Experts of a small language model.
Training: a variant of Muon for the experts, 592M tokens, 6446 steps.
Below are experts of layer 5 (counted from 0) of a mixture-of-experts language model. Rows are named router (the router's row for the expert), gate (a neuron's input weights, with its number), up (a neuron's input weights, with its number), down (a neuron's output weights, with its number) and show model dimensions 0-127. Each number is 128 + 32 x the weight over its row's rms, rounded and kept within 0 to 255. Numbers have three digits each.
After each expert's rows: a language model's description of what the expert responds to; "raises" lists some tokens whose logits its average output raises strongly, later layers aside. This comes from a sample of Wikipedia text that the model never trained on.

# expert 15
router:081121125172077131145154106098180179125151148156144121194084144126123122115078142124156122126140115116095075092169145120110113148131130140100122132122112140119152103165131194123068132142123060063111217100101160148141114102139172079104181114156118166159122136136110119198129151057147103070111092127147158101062059094145101125138184166118083130063097096165089108160164116098121141147109
gate1:129113108158163128165117141128148109155154143100136112149107136179152151132172150092143141155090098120076141143127076070134127136093170087162138190096157170110124093060158117138127138110175137141112087077166131072097138153168131150165151154220184162137147136118125163179134159114156091116150200117133158103126180198164110079144178178095209126117103144141086077167176138152125124131134
up1:174106123127100078121118129140050081114135152168114127083148088144138168137172126157122129105116087113087163178105137092144047104173159122149147147118173112119098072087127086161226077156171173163106126131143068185139146096092123137123175119154151126142130109169146158156149149133109106194201191136132077107123121177079136133165101135120168142122059134134135130139088138109108112108124
down1:169158155145166081165147129161152128128107100132102130091167185140071104068141084143116118113132155062110102108124160137142062062202123138180140144165119135117144155160131121176093131091121147154093151214072163119103150110126140116111121130109162143090092145063129081147130078134145125057106169120118091085112117093087139174082114195188066121135168141125155129116111139079135094135120
What it handles: Consonant-heavy word pieces inside German, Scandinavian, Polish and other non-English names, often near ö, ü, ä, such as borg, berg, stad.
raises: "'s", "ener", "er", "er's", "’s", "s'"

# expert 14
router:164120115169130121099108141194105074120084126087177137067090168129179168103123157070120102133105049154097115106110150117086145150105087062134166092144111095100093130104126123114090127088157153175149107149118116166149144115132118158173130185129118119142150102124124128141110104101114159140124110178203107080118150148181105178108140087107080142148085155060074120135118069145068084198136
gate0:158102104177121126113123152152138145132188084093099185103087091105072124098177107138136164105077117107152125135082125130114138102064125141171108108087120052086137120172150138176090106141159141118195169049150125146114064113119080166152190145099123159153176140166089091179084160105068163188143141149143132070165159093151152110105115134091088111093146129122164097118116131162125141144118
up0:167154161162081068145169126098032212137122178153128100171128160139104095137150140174099070164169099110123149106173133125146125094146127135113181126148133141199154154113163071126128191119094132147163108129097127124067134143122185138183190108212107085154106084181142132164109146170096111136102168129103115140128118141116122120160118134089135101148144083166158099109123064118107149140112
down0:178158066161115100141134084090118145051134125119118177190092132141148153120129120115083131173142165111123099172122124120133098137110186122147173123159106130161114080164145075158153180121177210131072172150103142193123126167141161100114131173106138167111137118169137169128142178166149141099093106135087086188087129133084151114147164131198116131171113184135156104125145166100103050119138
What it handles: Capitalized first pieces of place, ethnic and proper names split into fragments, such as Eth-nic, Sc, Ind, Palest, Arab, Ang-ola.
raises: "rac", "el.", "ias", "ria", "ar.", "ies."

# expert 44
router:162157180184120098122091153173180127155141121151059102153173109151177152155116139149104093186128166099121113164122133188158169111093107060120087145102156140122136116127167136157130101187128136115161122116199145146109142143158108090186161093078130086161099155072152157152173126152124116141166119065123180154176118083098126102108126131104094174115142145092144160143163180062080097148077
gate0:119169097107122085094148150106084106116121060085111117129128113106125134160098098126131113139134171165120097195181072152125103151103170118071154146143102152144160082066115119143179137108170123134141164113112168158142082139148184108114214175138107140123144185093111127132186143084130091082152084104165118112166126147155145108098106104147124163099188118097138147031078120129073174109174
up0:113211096120144139160106159161147099187094112128114091094150098150167092137145122103127056131128122180160097114164103125131098151141144080131093088086099168055103088161134127105134127096127131147091153177108174130064085157040133097100150167141139147102061122130144103073110116081164104111087125102102114080091153152177169184136122146128151121138089130160166186105145167138130168174155
down0:123136113176101133123147117100135100160114126125144128131163144154145103097172098144124120154130075169145065015145110114124146186100117087061060098096153150122192092133096142129113102127084107155175164117089123077108135120108097079169103099162059145087112096138084146126162165108178209162083140156099150146144121136134082106119087110154139100125110101170134140121182170158083105152084
What it handles: Sentence-final periods, closing quotes and paragraph line breaks, especially after headings like ==Early life== or short article descriptions.
raises: "In", "\n\n", "At", "As", "Un", "Th"

# expert 5
router:121164169091155177189097094161131101120184136104106167142111131095134148086105176119150105113134157152172154114144161082075147111114114106059141125123164079111028113137114116085111108167163084126120116090103082162098138112108110176188100059151082154141169130172122073115151182054130102110096158180139084111137133110175110140101171073090108159120126141172141151125120129141138126168155
gate2:092105142106138168149104169108126057137117145116122183141158179157085144100070152121081160142142149060127167135116042174114109153151103150121125105071122130111161131117139136101114173151177079093117169140101098106168102165115103134186151154143155101118102112099102109159098133149092138105183077154166129174128201087210134076150127127140121147139135205056138151121152115126111105181105
up2:100110179110129184184151099096111120135115079143138125160072143165160075136071168134138094056155140141139134100113182092157168129120157184111170098135057119156147070127116142155079158102127160106136122154169106094100144181178128118172083153128124102084127188134060165124159141142105126154130152145172175113118136159089171157106110073151098106170128171083127132083169160163157081145090
down2:167146137131084139107155142083142150148111130131146132150149172120172106164146117129080154150159097130101074108178073121118099123139152167147139101190196164138169090176110136137101181165102137121123158151111093187119069082151151144104143107097129125194153122069197148178043157133135118147112118138165137152138180184130111107183130124100082096097166152176132144155048090104149164130096
What it handles: Short vowel-consonant pieces inside non-English place and people names, especially Central Asian, Slavic and Middle Eastern: Iraq, Azerbaijan, Ojibwe, Mogilev.
raises: "inger", "ih", "ung", "ters", "ault", "oot"

# expert 17
router:167148141078081129161085070084162056134147194117136127122105148119119145117069093147158111133118104180173134109155142114100147113121104114107135150117090122149175176139088114078123111085171102093107149105135066178097157110121101123168084121172145161095070138163134113139148159049134107148133129135109152096158080092063145195121170146133081163098107107164117096199104113073134186126122
gate0:118178075198194126069114174150137153108171098109163175163150119127077144117142138139186080079147110108192172137123136128121073118150125112071133095143088113115100108116128120142135109155093113127133191065136153142100144143122168121127125071144106105174048074119119167120136117127084188181100122121129122163160101106134120081092131135134165140157143124156171038100167110133073100093127
up0:093082132111085169137126086113042162104097078167175121181100129084131141181159171126120130104089153118130163115170112077139078129058101104134121126094135121145104145149153158154167190132110105194130154116082134132094151139170096082202128086141126087131127167149184091123134105131166132093152133106103209098127133109145113145159093080157134095179112142162089148127161093119181076162116
down0:122121114156162095127110104126164178116134119068135075158144154182145158128131170128140188174115104170098126191155112114185105142155089133138156148151138093098157173089179132139127125165109137110138150105123111150154155067118097090150107114112123139070157157101100070178085155157061140130126098159142101118124092118160154076121181091163127080116122104146075232088167181178077117156133
What it handles: Middle syllables such as ant, ind, ast, den, old inside foreign personal and place names: Shantaram, Maastricht, Kyrgyzstan, Zdeno.
raises: "ée", "elle", "ras"

# expert 38
router:099071139101073134104134070108139137063156136123109109153077130069114067139146145086090105105155117101109099102094133079091135129155148148087091097079157140097116115104118078133169086122141123155086111121092100133061151099094095128132160124164153088152117140149103121100167122070134118143141165175129090076136132091130173083154140097056144213105101154146139147085073098083063159092102
gate0:154106103189111048098092127096175107139146091157081155100147154104138111118143091146114151105120141139122114133187150149194154115158094096125147100097085052118184105107111138090123120144132123085131172109160100137119130157087120134138116132123132074141061103142091093172082145132192169173070112052132136046116136114132173088160136139067121186130129147183124144106143146167152165098174
up0:089090109140128149154065144109083106129133124088144052173155157154118101106173169107126207164133118139139201067144130127144211144090156094106156101171105121210156087124108107201148120118180121112165066155145177187123116110121134172091152147141139138101169129119074171133113148136103183125068101117137112145143152179118106131134081112107113098139088124123175105097121141097102133127096
down0:152170127130085139180078123128162127084103104095166116138041182158105134081159116113108162183172164113168072147136121148147184120142131128133139177148084135125101179140106108183157094149177061142119183125137140182141152147140163227124130144064176139091115126095123115159137095124159092098123087115159154111104101157092108187133142149092115156158097068171146122108103147092124139122167
What it handles: Word pieces after an initial b or p forming nouns, mostly music terms, such as bongos, bagpipes, drum, guitar, bass, pickups.
raises: "s to the", "ing the", "men", "s", "s and", "y."

# expert 60
router:126127099134121112092083160154150119188081133157081124110131155055117136179097147097186153097098203136149106132136140072181121159128110081087113080157099131122144092122104126091126125138142104188181177126130154106140168127115155156057143128206131118092162104089089138127145085193133140124136110152174098141123143104086103121189087107106143089142178173153081116062157171161158111119163
gate2:129156138116181103120151091073114124147151050156076138139048151084148087133139148179134146140118158105151141096154126142134139107072180123176117135111111113172125164141178111157095106164145150102158076112119128105151120161094123082149147235136129141150095189142125088093072145089094120055126099127163123119143101146151141137160081138131048156188095132111105052106112123143105161129109
up2:114137162137133153144086118174085137116147134156149162139182169146124175155055108139136143166134139175123157166110121158101104156194175084107084153106131117131126154117074152159182159118131131130114128124113097116102102078113103094079132132132112104066084151099157113150133111167113139148086101067100137073072167118143074074127117169085140137142169157145054152192093169093104179133042
down2:194101100134107142125101133115148127085132080126118190148133114139160091088153163082111175166157164112114095119183097177161176115097090085106154127098141200138150111065140136078167153153108166076139126120129135120147125155106117143130157090117098066192131074181128144187087154065131075139179143145165107106117132114135089090111160149154110124088154150128142138153200123147104100105213
What it handles: Opening pieces of technical and scientific words, often after list dashes or in infoboxes, such as Lattice, Membranome, phosph, nucle, protein.
raises: "it", "ent", "u", "ie", "ison", "ens"

# expert 1
router:126108108060175155097116114162108118147188159163145152157082120147138136184179104071151099124107138073093082088071113103145098080125156153061126164172196130084080102092162097098152173136094123162181145145110160120094155103076114189117113095102148131126164136111122178100134070110127132158124123139167081119128130099125167099161174076124170102113108137117155137113157142172126183079171
gate2:088169116074180188147152125139095110111123160110124131085117141076096109030164108103138157058167104109140098087134167088127088077088120198124127111142142153160141120114075124129094147138168092115084122161155092121116106143101118124111165075120160127133122129135054113128122062087100148135159106155113120120109053119120171133123126130099086114101122162049112137128124041174076155115110
up2:135128137116134170103085126125093101131107168150112170153169173087152102149128114158145183083148208146103105098164140135154125167128112153105102092136091122150131102051108126064137110122057086132061145141111177190144169092077112136119105179114119080185182122112135099128119154146142102112117066169068132137131124082137090100083142130123064106139074121105089130108153169130194091122079
down2:156150121129201168154120108133177167102098089193076138114072164079189205170125185174115117135049073125081147166106095152125135138154144100118113121100157137141086120128139126128156083134137148133107127115153151096111198093074124085137130152136138104078160124206138110141122138131106117146141144082136080179107122157098067167158147134140134141091157100097173065128120168086106122089120
What it handles: Vowel-heavy pieces inside longer words, often scientific or Latinate, such as ang in Endangered, ong in Among, ou in silhouette.
raises: "en |", "ous", "ens", "um", "ou", "ë"

# expert 23
router:134073100111141130130113119144177120157158110142156152193140113174196167125173122154121101129122112121119103100138138203143136115081107126084090155117177130099159100157136173097111187147117129058098117092124096111125135104120139181135102085058132171151129169141165153131055126039115112140131110052108112153096097126102091169154168115134167158101181102173112084140182097116183172139111
gate2:108146124121095153168090137051104139118134215158127092154162149089058115130079166122156177097181149117163138115124110103028130092186162135084220125158130122115085146097115090112080152171120109147142157121151123142132096174134153113150117097181130145098135096136124101122145085111093134139102146132145131085079206125084135089107095103119129101121078142072162115160112152117119079110104
up2:138156110122109158058134102113170109144118098147159142149148045151133054114161178073158085142106126105099142133169080095148067193121094133144110155172188082177136160053135112128113125129098124098100138126115120119140120091128102155152107119093159077138127118112113092131189114114029088104137119099123115137109100151110064171108114162062175164099207140121145096124130143141122147114104
down2:139129128148136151063156131154194150161106058131141141131139101182168061139105175117135152148153114131098088151146096108155111193099114115142114135104122089170130108102166123139161104109157080107118101151101132114127120116134132153153128138134169079154145144072145084145146138177000087131154107090133138163094132143160037146147109138065197140109151155111135105153052122120106121116088
What it handles: Final pieces of place, club and surname names, often before a line break or table bar: -berg, -burg, -ić, Feyenoord, Anderlecht.
raises: "'s ", "’s", "'s", "'s first"

# expert 42
router:165092154134095149123167115088103147133182163160143067095142090103153106155095104183192126090095085173153068123163079130161153116178141172143090132101117058099097107124129150067075129167130034108113172078114183119086136126116097146140139135170126167105154150123147069109158204095117098097152123160100121134087090111110095137106124177075123158109080126120111143110134108120146124129092
gate0:140178183103129144152177067077207157145147167179133163151108101152168135095113113208096123167106145068115130134113080152067062177181173187123148102117143183120154165093122158094118173124121166127140130111165154135130106129062107147103146157149126155095147197112162116135124127128100085141124133154090121166087142132120059125153154127113147103119132114187165124086110111109140124156191
up0:146151082157142133181132122121176098166166161134167167119162155120096092138131111155156163150112054115160094110125125123081059176147116125127110082132136154143129071140167055098091055182147120098125127110109074155149098095172124161127095115120158104107118159081094132095108166123108104143125166093150126068091135067141235128084112183105151164115164152140135179159146088126136134165139
down0:117127078138198083125120103188139156169111125159139175146072155125077131108120123142113117161139134110122192111122173119109090080133128154108136085156094108083125121167129109126122139163174104144166116163093062157181101125103179113168107119150146161119166024108193156102094201209098132130124135146107121088088054097172138075145125149147163099101149108140099142112120140130108139092160
What it handles: Syllables right after the first letter of European names, such as Bl-ank-a, Fred, Berg, Lind, Ross, Hart.
raises: "ens", "a", "el", "im", "u", "em"

# expert 25
router:154118154154148150132143075071090139083150089148087173107179055048087131164146124113064093119112124156152052127096135123145114158137170072124078114136111098094138156139139151137176124080123195152135125143096136089131154115134154058143143104150088105102144112161117128177089090037132130106145108159083116135110157150139136134182130123126147175176113110067113121123146086192100152123090
gate0:131144141092127163126116161173132150099073150136104118100111150114109090175108097124118136165149122127156082070137139144139070110157163136110155128058202133142147154097136122152169099182143089152162141106139059147084157154132205116140121132169083156094166099086104067122096107148100063107134125133141110082149177121071165117102148111044153145137161099124154108146088098130124209079181
up0:142089114082140115081135171084126168120185121165189135108101150104152090070129154125147126126194106084100158129146188133141134097193161137182150175139122164062132133159088150104163146089087168121124130137166135106116156181096140061089171129101167132121162146141083177167186147122107157159153163131088137107100142134092117147179108133186091153149080158119161129066180080163125113153123
down0:106165098107144155150163117158143168186123101120099137146132112122131176131114080109113171122137081098082148068100082089135097130202117134156187121156129158135136117140098142140078175148148133175136136173140112184142139132098131088161130131186044111133139142159086113202069157158101160170108100163175117145137085161174092158060173086119120104136159129146112182133207097129086127117141
What it handles: Common nouns for parts and directions, often in building descriptions after the, such as head, front, top, south, flank.
raises: "ward", "wards", "pi"